python train.py --d_expert=224 --moe_layers=[0, 1, 2, 3, 4, 5, 6, 7, 8, 9, 10, 11, 12, 13] --router_score="sigmoid" --scale_expert_input=true --lr_router=0.000777 --norm_place="pre" --rope_base=500000.0 --lr=0.00106 --beta1=0.9 --warmup_steps=480 --train_tokens=371000000
Below are experts of layer 2 (counted from 0) of a mixture-of-experts language model. Rows are named router (the router's row for the expert), gate (a neuron's input weights, with its number), up (a neuron's input weights, with its number) and show model dimensions 0-31. Each number is 128 + 24 x the weight over its row's rms, rounded and kept within 0 to 255. Numbers have three digits each.
Before each expert's rows: a language model's description of what the expert responds to. This comes from a sample of Wikipedia text that the model never trained on.

# expert 8
Technical prose words
router:188128155163122113117107148115154166121084147129112124148127102139094102137114156137102129129110
gate0:091125098109133102110102102124127126156132129108109133121133134094133143102128129118102124118156
up0:141123133125114093163087156121129106121092122107148120096144074105123122109135116108155153156189
gate1:206128139145087099134159161108134118105128117164122116119100115133145145146113114120098132095139
up1:134128144106146163183104165155162138116102140124102127113116109102133085088150167123136134147138
gate2:086087135127135127109138088127166111097142102142101139149163113139183095141147095155169107168102
up2:117137113108086101115117110149077153154096151129098138151095138091131107078138088123117103077110
gate3:150156147118117141125136139136126108177136112110161161146137117115144093122114120111127079117137
up3:112104118132090133160079143117090134123156127095164116120168109145148126133175099119137103103159
gate4:159122133122108129157144177127149129131132135142129122129146120096139116112165153123087099085077
up4:144112176149127114163127131114103135135118131134122119120126122125141127139077119133115137129175
gate5:124143136113065121144107156138094079149147159104123088128146092101109113139144130106185121150137
up5:139131154101082145077064117115136116086106159104124102132135186147132116141143129149136099158101
gate6:139134155096139153153142111117122101101113130142135160163116111126088150135134151160131146131131
up6:138124149125126137134154096103106134126109133120133126170144114116111137124131125128087090141157
gate7:154117128129151131155199140148121104130151141141131124179107148116146123133120102140143128147164
up7:074141128134105123086123127116138120119102106115164150118095114128142112151167116123127118113129
gate8:158149124155120145146146120133146197126100147158135148130089116131144137134130103131150084134117
up8:135130125119100093115097136127107113107130192129104153189159126100134129137143116107140130157145
gate9:109083087154108126124146130136146117173164099127127106110138107115147108130091098115141141157139
up9:141164164143156137204110136110174098132139118144127134136129084124141130149071144112148153091121
gate10:152133143147124162134131142128164117089102119156130188153115144113128114142125117154123098149130
up10:115141138147123094162182100150110105134165129151084121097139128111117150148100127150131170117116
gate11:146116144122154132120110136143133158159135155139153108110094100140145127121112102134149120114111
up11:121123094135117181124141141102165176106132121087081098133154118172118103152097104093163164068150
gate12:108116149139122169124117135134113160143148080074116150155142101138145092107105144099144159142158
up12:103137124133096140160181080139117108173159118120186098136152141094127160088142110130151118150138
gate13:151117173070134123108151157107102173110111140125107109081148124111129117114175098078152129128134
up13:132153172143145167164128126131149111138116151127144145123077108120137151121084145139098099107101
gate14:106118131087099096123064099114151118112134134145169125129127144168102098118162114129169116111115
up14:130086174162149077112101125099132132133141123164149140106134138105082124127154145120141112110136
gate15:159089107130096105096127156167120191119145090104090147158155126093125109152164090144158121117122
up15:112137121136120100113092127102125166123147122139154092093108109120114135043153125095122127130124
gate16:174136147127148128149139117145102108119094165087179172079123107129128144142127095108155113117150
up16:153116116148151096133110121149124113139127157187150149075093159061117124119161135118107108145125
gate17:136129118084117102131148146144134128125116055158137148166138138113104116146149122112111139191113
up17:081118140120149130132171166115092116123105105105136142108117120120154160135123138129122119167138
gate18:130165107121077112112105140111095116125121147106122131101098137121144122142128138121119090148136
up18:145122175122104115115104138188120134127125153135140089156126128127149102132142155137098145106105
gate19:133185122125129075132146160138125098134127145113089152158111116168141134110113121131103159112122
up19:137091113148122134131162127142111158163111131106093153163122139131139125116097182109156101147172
gate20:163127140129153127065127186120154102099101164063093147114114121133087083157117130156151143111146
up20:130127156130114131078115172159096133118146158125109131093108161125117080083129131122136119119108
gate21:159155108099107142121122153138120086155117081086126160146075123152101109146169127137143105135090
up21:111094113124133125188094128122140116130153109105128115105115126162102109127124111107091162119096
gate22:115158111160156114127148150102125085119120171128161114121158136101098129133107144121134115126106
up22:159121084135094112113149133188152119145097109087091134122135113112131120134143123117179131138084
gate23:141118059168135119136115113113088121162123143097112112079124113127138121136118126168096140088108
up23:151138167132072131103147086129132130140166130141142117161119090093134144182145126106119133139163
gate24:145112162124139100144145112085120134113106149156158118163094146105124134175102199084171104124134
up24:129095165124164100103137135135100155132101115143118116140118125128118095127110164123112130161124
gate25:118117118063100155112097141173111125147123122107146099091145163119082139121108143112135189119141
up25:155118125104112127123111099109115134125140165093184139130129139145155146122184121125141089124168
gate26:133135149104163103132167107126113129084139148123149127145126133047131157096135106103092142136122
up26:145112129119150113145108129106093104141113129129108145102150173151122093159149138137125075123151
gate27:127135110124138108154114162107134116090134161101149127127135089098166125086122143122086128128100
up27:158130129131112149141104176075162138111102145113138126122114132090147094167118122183148126137107
gate28:142148126141152139076156113179126120093147190098129162111131137120138125126163134144133109079099
up28:086106109118111107132134165156147096184079148147115090114139129102146112079120135116111130109118
gate29:105050121128089152105127101129114121175162158165116092132143157128094109103148136102104124102082
up29:142139103117109125149158115111150148126129131099143161120113168076141131087118113149114111095136
gate30:105107118086144087138155119165111127118119076134155106138129094126113153106185104141157101122086
up30:144128141111118093159125159087124104138119130111172139169099082166141152142168105146140105095098
gate31:141134110100150103143114070149156085108115148120162116091083131104137098104107124099109128116148
up31:148112152121085138153111142150168102091110130127181129151132110081146150106123129123082117111145
gate32:135144102139119128137120141121118126124132078135155186127118150108170132130141115079148180116132
up32:180107147159156107117166123109107126131153133138082124157122128100115146148144118148114141118153
gate33:121149101114139172126167181075152093137133164128122145133120147134071103145124103197157089156148
up33:129169093145137119122118183136129098116141107140070096121116163130148129085112143144131083123193
gate34:150128110088136135110128140115059098120118115093114148106149141161155158169126098116093141138153
up34:148111098128106124138110133125114131101158147143088142126124103148114138133175142137143120161134
gate35:157127081163108152096119156103135138111128115134149119140102130181121124131147110126156100138094
up35:115135111139154102137162154072095159123163117132126119123134141124111126136098148114140085160119
gate36:122143137128156155100153097179088147146176127135111127171148148107144110098180124150112098132122
up36:138134159128157113099148114116128146126145122108091154154135126123143119125146111170174130123109
gate37:140165123157161123119093143150105117127127118110165131156129080124163077159113106148105149058140
up37:117114114155116146124131092132131157154139157103105122099102156118111109149123135135110122161171
gate38:101055090154129135146124136123139115149194127100094124156169094140122119124092142133124169114129
up38:146117102132127127118167073135120099148132133068140128114119125117145132109108102152189136160113
gate39:111138100141100138121169096143117136162142159127100166099104135148147147145099112109129113116149
up39:138169097121123105103088114112148127127101114128118118146122112123152141110106133103123117148130
gate40:118123121114118160113069153098125150169125112127168159123121146129140129096134124144125119154138
up40:136169110113110116099094114105159104102148144134115101120089128127104143096156134103150109132080
gate41:158156102135161119103131116118129143154112088127111127113095153132162120103116129098136112135109
up41:148159128165125143116130117133126141118138120109118129121135124122130155149096131109106163115114
gate42:164154090108107167132116118143125116114154123112131111129129096136089158121144138140145154160083
up42:113127092120103123110110179163106166141137133138136139151106106135146127165113097139103086117120
gate43:135126137129140100102172108107159114088120125090158139171120138084112106133125154163113113086141
up43:139124079111146109129151108092127159124150113163172127121070140113115128155157118109165154146126
gate44:146108134124075102109152123123132112153152099098139171067134170157136155131105129168139084125095
up44:133147125119107156147136157128134167144123109116102122102153141168155136131142151097139148138080
gate45:128141120155118125130152146105139123118113168162139137149178117135123137156097141162146129103141
up45:100117107128108089188129106085123109123185101133165117158157130137119100105095108128093132158116
gate46:110132146116103129157132113158105128149152103126132110133123142132138178145148155106091130121169
up46:149132128122094105122122107116141157127130153118098159114090151124102165145128123075102135103138
gate47:123118118112141089125139095116147110147153100134097175090120111127139121122092140148147121122093
up47:157112147142109097186124098163088125112181192109114113100114088136167156161074086124163111130141
gate48:113084098136125151121173124138095113108156086206111106117143144156098114119132123136152134114126
up48:084134137144124104104145132107112118127119115110155122114106156096153140132118126127124130081151
gate49:119103109152103105082122120100134149076125144156119163128127077120189107099116165126151129067164
up49:123147117131098115126114152134175162130138131110134154069140121103140079167104139103121129124120
gate50:101115118131099111132147128102128148145120118179125074101102161145119155135160128115144131104105
up50:126154078107105124132132139142172140115101136108168118126169136127111185138101151138146098115109
gate51:149107124146131104107143172153108125118142138104102098146137114147102121093107119138127153163145
up51:177139075130091109067107125161186138082147122149119139141130064130093151086141126106152139147138
gate52:117086138095134140126127119139092106129159148149079172118138141154119137117083139142093128128120
up52:123129151180107115136123113108103122133141148113133098110134084099107137149140169091174124147147
gate53:159129147145094133115133096110125110149143154134105138142131106121151090089128132115167140105136
up53:093118121121111122168147116123114126091133115162116088141143131118148155147180113146142128156177
gate54:160120124097134125098108160123135134161116161159155139121097112122126131118195107137132123135156
up54:115099140144148131129084074201161135135152117123134128123094122144078096114108127148122147118179
gate55:103165153111127102191122122158067177094107123122156110095125150147118115173140131148139073176129
up55:125151123133124141172158110162134153145113108124149128134188111150136136146131086129162106101141
gate56:151137149145141144144127093116152121118092162173099117093108140135126080119123108135106113100150
up56:141150137108083127106128097125155122106123115182112091124138139091151093119121120121110101109123
gate57:123183102136134140124089095114121121123123131130152121124140106134109182119132129132133103110133
up57:113130103103096137108130116108118142126149136110137091120139119126152161127157138131131096135130
gate58:121139104116129095089170072139102162127156125122121115120130126140129120158118144100135128062092
up58:103072110111113103105092078149139118147141145124099117111117117181105140113134103144082123149123
gate59:163123119104117187178125151130088136172107154110131157112147171142162125077162085119106134133128
up59:077133087159122167102166125093150172157156080143122139130171153143177104122081149110163082105158

# expert 5
Acronyms and abbreviations
router:124171150167149108141128133140163166111115137159131089148143118127118133146082160114102095135119
gate14:081112137172122150077139121073155107122123141124106172162178111096107117149135111112113155092122
up14:133182100110127113126165142115159143148133159122143124148173121068173152150127128165158117105121
gate15:144120092132135158148124091110161127110152151136139146085098168168126139140109070151169136111129
up15:128134116163133138137146112139161145133129096116129136117120172121137155100143087132180125111163
gate16:123131134141129164104097157100208128156124128096130156124114118107120094095133144123149118148111
up16:094139180124144117164116118156104118105104159165152114141171111117125143146075128121138137089125
gate17:143131116154114076152132131127151151113111124099182108102119130136133133107108131099086096146122
up17:104121123118088146161143095162094133165141127141133095106091141126109091146122092108161134137118
gate18:089118118104138100129129113132099119123066147122140168128112169087123139095157087131117130112114
up18:120119143118138134155145134132160108137075109116149081133116110168109114093122144078162082168094
gate19:133072123108104139163173117158139128184133143137126132081085150160128140084117087111107098180162
up19:117114103088089143140134178101156152142157104148097129069082114193137134087134109129131136130093
gate20:141129083108122149116097154147134097091151132119114129086101157097117094135170135090188113128130
up20:107113150115143094184123149148121128106099095165148117161079105140072120137115112104109160136110
gate21:112100107105107132129111130145103105142140077131136136078135133148130128126175136168111127164150
up21:130134146108115131160140101090104131143097086159131129114110123143138156104132145113095124134129
gate22:160123146087164149121137144108153113142113135117081150132101081101183165142137117152137127089205
up22:136143135145082125096101132096133125151155151106135080144124117122094105099111139116129126176134
gate23:157148147130104110113106127118125095111154167159155149159136166089164147165169112110083118151135
up23:130142140124121150124134150092090103120099107130124110184135099118100148109136182119128132128105
gate24:123124096111105159103142128144186150145105105141134175148133135109116145120108126123122110196095
up24:127073152113098123113134122161163129110124128126141157095123109101156141132105151131125130164118
gate25:146167102125107166147143148165124098142116113107151129115139132128127115149134118104102117088106
up25:134186077111181150176087118156117128116099180136127112144119098114142098129100131128110100116120
gate26:151168133123167070141165134148110104111115128162135115114109135149132101147152101139131124072127
up26:129102128132143163142093104113130148112121117128135158134106101109142130074112122104119124133133
gate27:119178134132121121142117118147089174125170137125106126075103145120117118177128174149062100149145
up27:116080172138103098137107154063159114130145109116141149150121124125105118131116118072131125101139
gate28:150112135121083100164139144161130163164177084115125144097141136168128178091102124114107096117163
up28:148106132102092133163124149149119138118145115154163111097136180155085133113137095112119122110158
gate29:113163102095126094120088115123077152135162119171141146138110141079116120138152139165105099163124
up29:167117127126150113147163098131135118107109108108118116146120105108128150125152130144133125156098
gate30:148129134137145127108132172123109146134134131137132126132145121147176133200146113160150085123094
up30:088117179112095135108127110084158090121086121129118159125137124101093098123118120117091171122155
gate31:136128091078104182156137076139111097109121157141159127166087097172129088104144096103112138129167
up31:094169086113130093162116107164107148143112145137152138140099148117105152099145125076122120129143
gate32:169107140117130112139163160136126138117089118099136134130105079116114094142221091154142106118145
up32:122107146121132088149116144138129133143108134153122080127074103087116104163167116139128094141155
gate33:126127134104136141160128143134120085062109169132131081112096093138134110110190158125114113103095
up33:158112144121137101145134082137076153113108139127105099154148085129128139093088181091114078144121
gate34:121135144117098162157120149130156126121120125119099154154155157091111151141110118123084150084121
up34:122138137110148161203102122156147127144112123116114146148087139137098134109086134096159127146136
gate35:119135103089146090117114092105132102092138125122128159064150141126121144197112152182156087133095
up35:096135109110136120114098148073128141153097108126067165118123140143159088130106175125115081197101
gate36:086152172121155117125120112132164103169128106129108119095138181121145120126138137171155120101168
up36:129153118102086090106149142141116116130139147131122123115082074173119156147092152129112130089122
gate37:143165132127165157156143119143108139134125124114161110068127158127118159097169100099137096104112
up37:117072120134124109117106131126107179120099099163128091145157144146128088149122112144156125110122
gate38:110136113116150141154121109134095196152103126150135108097098097128078161121134106126112121076185
up38:132125113150164135157143136107144111126154119133165088149147139116166154128103117147101113110170
gate39:111132159103085142127139148151089155157141128154097129130149133133064137140119123109137106103168
up39:098132191190122146133134110155134132138136152093125138096126143138129200123122102129156128148116
gate40:119090094146143105118123111166154158160143114140154136124127146131143107102143148131126089158115
up40:131121175117094141145156091114183110140147143117099104140100121137074158095094173117100148159165
gate41:120134118100091132170138122109088127152159119153098085094126170142145116130149140129103138104125
up41:110097155126147090143136105167113135137110130099142106160129126132138092137164123157118163140092
gate42:134162125127177077126136132137143152113140168121149125123080145146122118112131134123108068149195
up42:121126135110123162152094118106104132129083120100155120112118120140113142091120108102136131100107
gate43:126145092117131127120128179145156133111093132138138123155117130132117132120148179157103142100113
up43:120140142156151130139108151169109106155100164090150093119114137147122140066119130145145109137156
gate44:131103146111108183094142169148102118128110127147142137134098154090147098121142098118132111127095
up44:115102144133103151125157145103118143123156090170125107084070154131149117157110113132133156135116
gate45:137141079114106135154129111141139082158153121100108144121167109138117148104124152096134110129113
up45:111114093083113138147155120082165134169107135129166133094151113108148081141159087155128140114126
gate46:124113166144146124138147151153112144117150107107123099099144138101170109163075086150166121111112
up46:176152140160139139170123111121112155138197109131117124140147153142085112104136108114116105158157
gate47:139099134164090174129113159105114094142135075088142153105114133170114104142152133143121133155102
up47:141123161118131138137095127097107127120151160107136176125148144150133163100111091119081134149133
gate48:137100129127090116157176138150115098123121131116162163057143174161127118135141074156108101119140
up48:116149159115109156109101141097161156152100086093142111145130102161118150104143086163108095142119
gate49:124089099154096157119096118131099091117132150149125101087142074120118137129137140137133128168120
up49:119132125126120108101140129153103149098155117105122149149084117147118116112117150107154125082112
gate50:147118127103113169113175149124125070127143108115141135111152136166163146138207121144180166114150
up50:104109159165139159125112109149131159153126118146109112124115147108128111124140112134139142130122
gate51:117112126143163120146132139128126127107159126127112105107149139151105130096151130083114124143134
up51:144081115118102154103130118185112166159145080137105078136093181159133138123161119157137144150143
gate52:103162105123132088122112138106074134148103094140138102131129075129117115113115150167129119110132
up52:085118124136094122131135116161129091132164125101094151139183139122118111185129148080143171173113
gate53:130119133124153154133096125099132089136098148093164126151191119122158141077167131092107117127186
up53:126157131125162125117114107114139108123145138110139135135143167095084094171144137138136140107118
gate54:146116172133107183100138106127115125154179119145108134107131174109141095136155102144142073119147
up54:134128097153121115134133140136111104141124108106110143127162131137130179102140134133142163152110
gate55:141105111102109126193122131175123105107122097149138142122137111127150139124197151082127146129145
up55:166149072121131130132122117140140132113150102106164177115112135133136113125156130125095105131124
gate56:131099101126124171163127099092165102121131143170123144084069142117148161141112114082088114168109
up56:164166106127093095154129092152095166148144161126130120137128134122129144112106126152116121116150
gate57:144143116139115147120127119101120136165102098078125114131123093145146091114164104142076118116108
up57:126115135137136185123113168211119151121118128089099103135144091160139174094167140144112159130128
gate58:156156121147151143131150144142131124143142146145103137176141116080112147111133142115177174133154
up58:127122072148122166161115128150090129156117109163092118154137147153112142093127143134171144159149
gate59:103107129098128103139120131133126102138137059152122131127150115126147146091139099091084160130143
up59:092109146140116127098067091157136133128144132140131153129156106144169152094071137118131137189144
gate60:116134170135139110124084180137166128129147114128135150142107152152095128121143109158121125118133
up60:116109111148141115104141110103111091100082133161179126132170133141183121137099175091094143131082
gate61:138117123096092176145137129087119122169078105122110106126133095143120131090135138141163122087137
up61:153112136100101116118116160136128136104120102150152101189155110113164118159124169160089145133133
gate62:121085150135135144133152124074161089124187144148118156133096164099128096149100128076130137115110
up62:167076175132154121154116112131138121098166137172139131132099155135171136106108108120138097082134
gate63:132131112118119127157158133108121119108207138093171136155104160121124135167176090137167106147157
up63:150119102168130071092118178119115107140155069092098093137142148148122134120150140138115149132147
gate64:108127131115089150093139056069141138146110136133109161152114158131120118163159086113084117116092
up64:146138136065136127143114157158119132157107108122097133122154155119097111156155167125126123114130
gate65:126133109136105101104112138115145133175114172111125127204141115119109127141129175151129114110121
up65:133089149133143165125140114154098186124131135112141115092114102147153146165114117139146084114145
gate66:083108147123115116139081135158155128186155166141099125123114126151147138134153132090162151108146
up66:071124130111121134136109127076119128132121112127109178140172130136137201133143136152117109100131
gate67:141137123181140102152141094115154142102112100122168112114117120119197140134134166144113073153137
up67:103144115190114114146143184115126121100106104140081137086112144129105124135119124107151129140124
gate68:142098150115114130132177110085147119112168142132140075136184147147168130095144112122128165121152
up68:092126134137111153108114083078150179133167106121134147117108061100136139115086130103136105196137
gate69:123094133129174159118128155097164072171160131168156115139109112168139135139115114157110125136146
up69:122141104131166159106111131176095094133152135122090064145142129093142130094141128083118146107152
gate70:149130121087117107112097159138125165150109127139121087129119141137113105132127079119194104093121
up70:095126143147144135165106060137141090159169121150135123092122124134101120153109150080162158146115
gate71:130147153098128128146139154123117107124122139122117115139122151156132083147142103148142118129126
up71:140143145127126086151110134149098123158115154137148094098091116131131096147148130181130140133141
gate72:149136129128110121153106078160131141120130143085160152122135152104148120136115111114113155130122
up72:135137118134154131143124088101119133133147138123115111096115114097111162141098144110116115101160
gate73:165114159146131152140092083163136146097106122130079130116134152128111139130146134115189133095123
up73:157145143119143100119122100157151161113106105126156160124122113141140046139177143127140150108154

# expert 11
Infobox line breaks
router:162146172119143135137142098133129140107100105149148132180116112148096136092073150120132129142113
gate14:190109117094124101095150080142128122111190115159109101121095122165134127127097146151125127095091
up14:114137154097126155113171148104080071097085134092160114124127150112148133116181156124106155128157
gate15:111131159073137131119110102098126106154174160118145145110115159129149114116102134112147118125145
up15:137107116097095088123116160145114160139063113083117094153122144155134099174125152139129142116147
gate16:137142127132129161115158147141135112160150140132120074121130136115132121086103121074088117108149
up16:107134144107094104136089125127109155185155099156156127125127172112128107176143146188123158161130
gate17:128104112167113174085097109162140139143117121146141127115104119139123160137132100127115121148091
up17:138114104136119168089102144123152072130092143053154112141066123132123120129090116130146180121097
gate18:093157108139129127116144104117128144150154092123128133132131130113128094137148136130146114183096
up18:080119089145112102084131128117114085106127116134153149101088166103126130142117166162083128152126
gate19:141122153109174187149129127137160149149133127140125152116110152097134183140102172140147171159120
up19:141164123137136123127092173149129157145103106125156135149117156147097120102154078105173112122126
gate20:156147104064094138173167130112142131140114091138152177158120123156098124055155127127136096162140
up20:139148122073142128124116128136103141126128157125175177109140129136120134141115147118113121145110
gate21:095136125084139140117116138124106169150085084149161175108072089135126126119121083148172133136125
up21:112113151116100114153111130104134142166078121120113163120116134141119142140130111132143145134134
gate22:144172170098106139160136158130094140111097091125120092130124134138109126133130146107132125149131
up22:133117147177110136132132136108170103143167104132133113080159125130133186131088131118111142113117
gate23:164132124094163156133101112078157135145106110093092092139092138126155141131125124136128145131136
up23:145148137156102120122135144125163128101113163108102145095155135131138118152095095124115118127146
gate24:155118108136122132136124144164153167105164091108127110180132107112134105134102099171131115129119
up24:141128140127124124119136141150102112154123131102151113080131150148105179114147130110144128126129
gate25:175099123149127092125085148168096126159135154119120091147111168121139124114185131150136124113128
up25:112140150132137142088148158076136112151107113108105154131142120133103158125173117120136156088112
gate26:130163138132071155130115121139092151155100120169122110114117100173113096109121132100155135122110
up26:134154149107113158155126103120120089123155165112130064153169132155130136116161103096114142113126
gate27:101138059114148112119115129100132138069104131162086114096152143096135121139161116084151193124148
up27:151153108125149122127109154119098086174133115152135136161120136069120167128147145117162133135153
gate28:147111183102113120111105093123112125073174118130139158088086124136128140115120101106129104127138
up28:125139111116100148157159148142112146171115103116103129168145089137115094147115140148134121127129
gate29:148134086134163081111141088140156132050141102166118120112149135158126122139144115149145166108153
up29:134137130105111185161147183129134129115101117095118101156098124109125144102127083147148168159127
gate30:142087116082095167152135148115152109101082141142128141118107135125166104170134124152103099126139
up30:153106112113112090147105109152111130092124145173106129140110143154176135131116130086153172137132
gate31:133148094135167143128111068132125123126163123120106102141133060064110116117129140114108119126120
up31:109138145119123109126153192088089101095145117151118156110110089146094116105120134137100130118106
gate32:169107121072104161108131147090120118152112118131125150142102151106116130180131113124133150104155
up32:142135142125136175098087090136172111100101144106144128102127121111092067159113101164117076104132
gate33:137145107129090138115141124097139141139148107122137175128139124168145145151160100138143155117100
up33:138129112132136129161150132162112136168104120106078137127145108149149120121122118173091122090146
gate34:154172137074125135136168151125117146123127140151150138126085122134144115111158102129168114145125
up34:153156139101139100170174124127138153126133099149133149145143146133174172108113140118114139113111
gate35:137155147084088140179155123132121094122119086108144120184094160077123121145114127140091157146112
up35:173119102165134166134115141109128113095080157109109116144135134122108109151148123155145110121138
gate36:163103139148137096136146133105105115112108141145122096137155195096167132122140159118134120102137
up36:111128137152148088106115104118066106106096157089135110137118165109139135156114165171097100152121
gate37:140119106115145108132139115168159113151135133128161149098135183143158139131066114098098142133143
up37:127094138126110168104098143091130116132115115097094124115165121122181122196122099176155176088104
gate38:145127132118148145131135146139130104121115097125129136131158142150135095157122177170152123134094
up38:104108142125161129130118118150123140144122151126145124101087140107113159106129100099123146125126
gate39:179081157123128103112128109158151159122124127097112103129108109162075071103140138157125082098113
up39:133152163144123114094121145112166098100127122157133080113104109105117120114181142114153111114120
gate40:130134136153113105136123084089116073132150133145165132104150161119132168122126177116117140103124
up40:130136149085147146115123110107093100124085155098123122095122122142139114124142153137180113126134
gate41:140129068162114114138169115105142149099115134141156141159132116100117136118106113150137141124143
up41:141126131154146102104140101096110136129132110090139100151135161159149165110139134092122114150165
gate42:148134151129109110157146103166150114172128087178101117163155146165121133131177141185124141155150
up42:146133153124136122147118106124104100140179117148125080142114162118102145105139140116123096124096
gate43:091137097151092116129091149142107195148145119116124129085123089165100121116143133111144139105103
up43:149134105126175113099118145128101140106129160165119127085111105137061106129139054111166176114102
gate44:156118099147112138096107105076164151136129130147059086183093172128143088074110110109094095101156
up44:133187149108154155188137073131121106111158085128158157146153112082128148131139147083130137164094
gate45:139105099104132141109094116103091141114106110097100139116117165098133096172115136097145101160105
up45:136143171098102116122095108120124137147129137110119177117144137115132157138136125111152119148136
gate46:125110155132146123158161158119099129133162112080113124190134109144123125124107123118117140124133
up46:116114127143097161101098129097120136138126126146118102133134109128096065162148107109132128146130
gate47:133191157167131177137129177141138117118109113145155115134130125115102134140117130139194138132121
up47:131165091102101089115112141134119113117127119137126151096149112139073140179171141154118118136110
gate48:134094094099101090122151122119128105129152127145092155127151142166160094131100116156100137155162
up48:124133094100114118108133100154140150121166119094114134103158172143172065121132111131112108114133
gate49:126118165125150115121100180121149117148082138192159157143130145088115149083123127114093112125138
up49:136123116143116146107121159106143115145112152094097123103110110175104097145140102108131157095142
gate50:161122111124126106107118122131140147137137143126151108087161161097152140128148127116109067119098
up50:143151115122124096152093079121111146125148111121127116113120139109164116112139148115089131130103
gate51:141144099134171138132145102099182132141152119172132142144126148105142150119138180109126181131138
up51:064108111172110131128098137136124144143124079146094153145134118128105105130097125132126112152154
gate52:125123147143103122172134126119118109189151128120098178122104151120142121076095142104112138111126
up52:101114161179107104098120119135137116147129124095143119121134125163111135088095128136095152136112
gate53:167107132091111094067092153113146137135148116106138142138119089145123164111119125125159099148140
up53:109147123114134168148121107111121111153104126114153136125103178113116146106145139124112103111148
gate54:105120150123142114135164098133132174095144100144106114149102110110177142112109128125158187138113
up54:130095142129117154096164176133134122104107119165099097123173120125086125157144131144108105154150
gate55:139121114167116119193132128165098131102117130108126132104145110118147137138108115120085104137148
up55:156158143118143122109093127120149100108135119141124115142097153087111090101105125181110163138125
gate56:095162133119121153201139170134099069134141098144129090148091133108127129115111154065121128147186
up56:127138113132130189152172104146131115130141124131138150117137169118150107110148094111131176073163
gate57:098158144093128124087137156098153083142130112134121155116129116140099132144102146140102184080124
up57:094136163091160117123141148127150113136123114155126156117130124158078134135084125125113189085119
gate58:147138134092123157142146102110139124141135145130109110130104161087133100142168119144101158129150
up58:155170164117112173135118097088149125104138098149122094086123103148129169141118154152125138118091
gate59:174142152143126117141142096105122144154150131159144126116110108140164097151146147124134111119140
up59:092112124088057101135076144128114111109123093147160162137101113145097137125132135104134146124119
gate60:149096146155148124181160081119140113139133142128135153120107182135104130090142129109118159163119
up60:152133116137126112109117129110149109104096091138122129088158085121097094114147135128117170087171
gate61:100103075109114131124118154126141117119129093127131163123134112128135157135124098128168155117117
up61:159132121143143094093122111135117107150126128165120115155121107149127153110133172112109137140103
gate62:171173145091115120113116110116128163124139174155150118146075140144111123092138136105123128102145
up62:151116125156114099116133102117126125125119107113121135133104056188123122128120124098163082125132
gate63:124162118182140152086090134076140127107130137129158126124140115168150113127126091161166154130136
up63:112123119124169154123113141106130105128141177120163123161140160124143132113105117069154088096154
gate64:126140124127166155121138101119104114137149153106145127179103151127148109116137109112131106097113
up64:132111102149159123102190122143146086092140183133112149130147074106142138123142164132147139143130
gate65:165109165150141141113106115138147153093096162140117064154138094120108112161178148146086116080161
up65:135109050146152123115134138125102104121135119151139095147146125140114096139133149131112127118127
gate66:159112133138153141135160112109114118126143116164161161096098096109143146149102116176089114139134
up66:098164132135135145144088144136105153163157116133131153139120136131092115152134107142156139139128
gate67:099148123175119104104114146098132127124121152126109150141117122134112118085136126128152091123126
up67:159138116155137107141133141126116107124159107139123152141182121106139122115133134179112143095137
gate68:127136112090123135164156150143156125122116095096136168145113086118091122132103120161145156069118
up68:102118074129096148169072116128109111120136135063131181117139131130162123112184134154132136169119
gate69:147158124132140115132137120101097099169164114162113120126143134100106139140148128074119116127143
up69:132119126162113151111119127123092138137164088141137078133139130152135161114094154134123107054107
gate70:066065058113097104122105135114144130103086142121124142128145118145105138135129087103177102110130
up70:158122110166161090123089134159113133098141138124168151120092084091161128110144119142124158114113
gate71:114123116087107121083147129107123147116134099089150133129133112130121140111170142107103153118128
up71:104152132099138139125112172094121161151125119096133153133161140094137119097139110130165139156115
gate72:112108121102091141116119142155124131127144119077149128143150111135131090132154088111157114168143
up72:127152076131153150175127115167135150131143114117116106192125098144125125105140097122153136156150
gate73:168148138110112087153103162133150118111099143131153128133133122163127132149131116132107102145144
up73:114113135112135118168135144133138156077128127166138128167087110097107111146092139113143142132084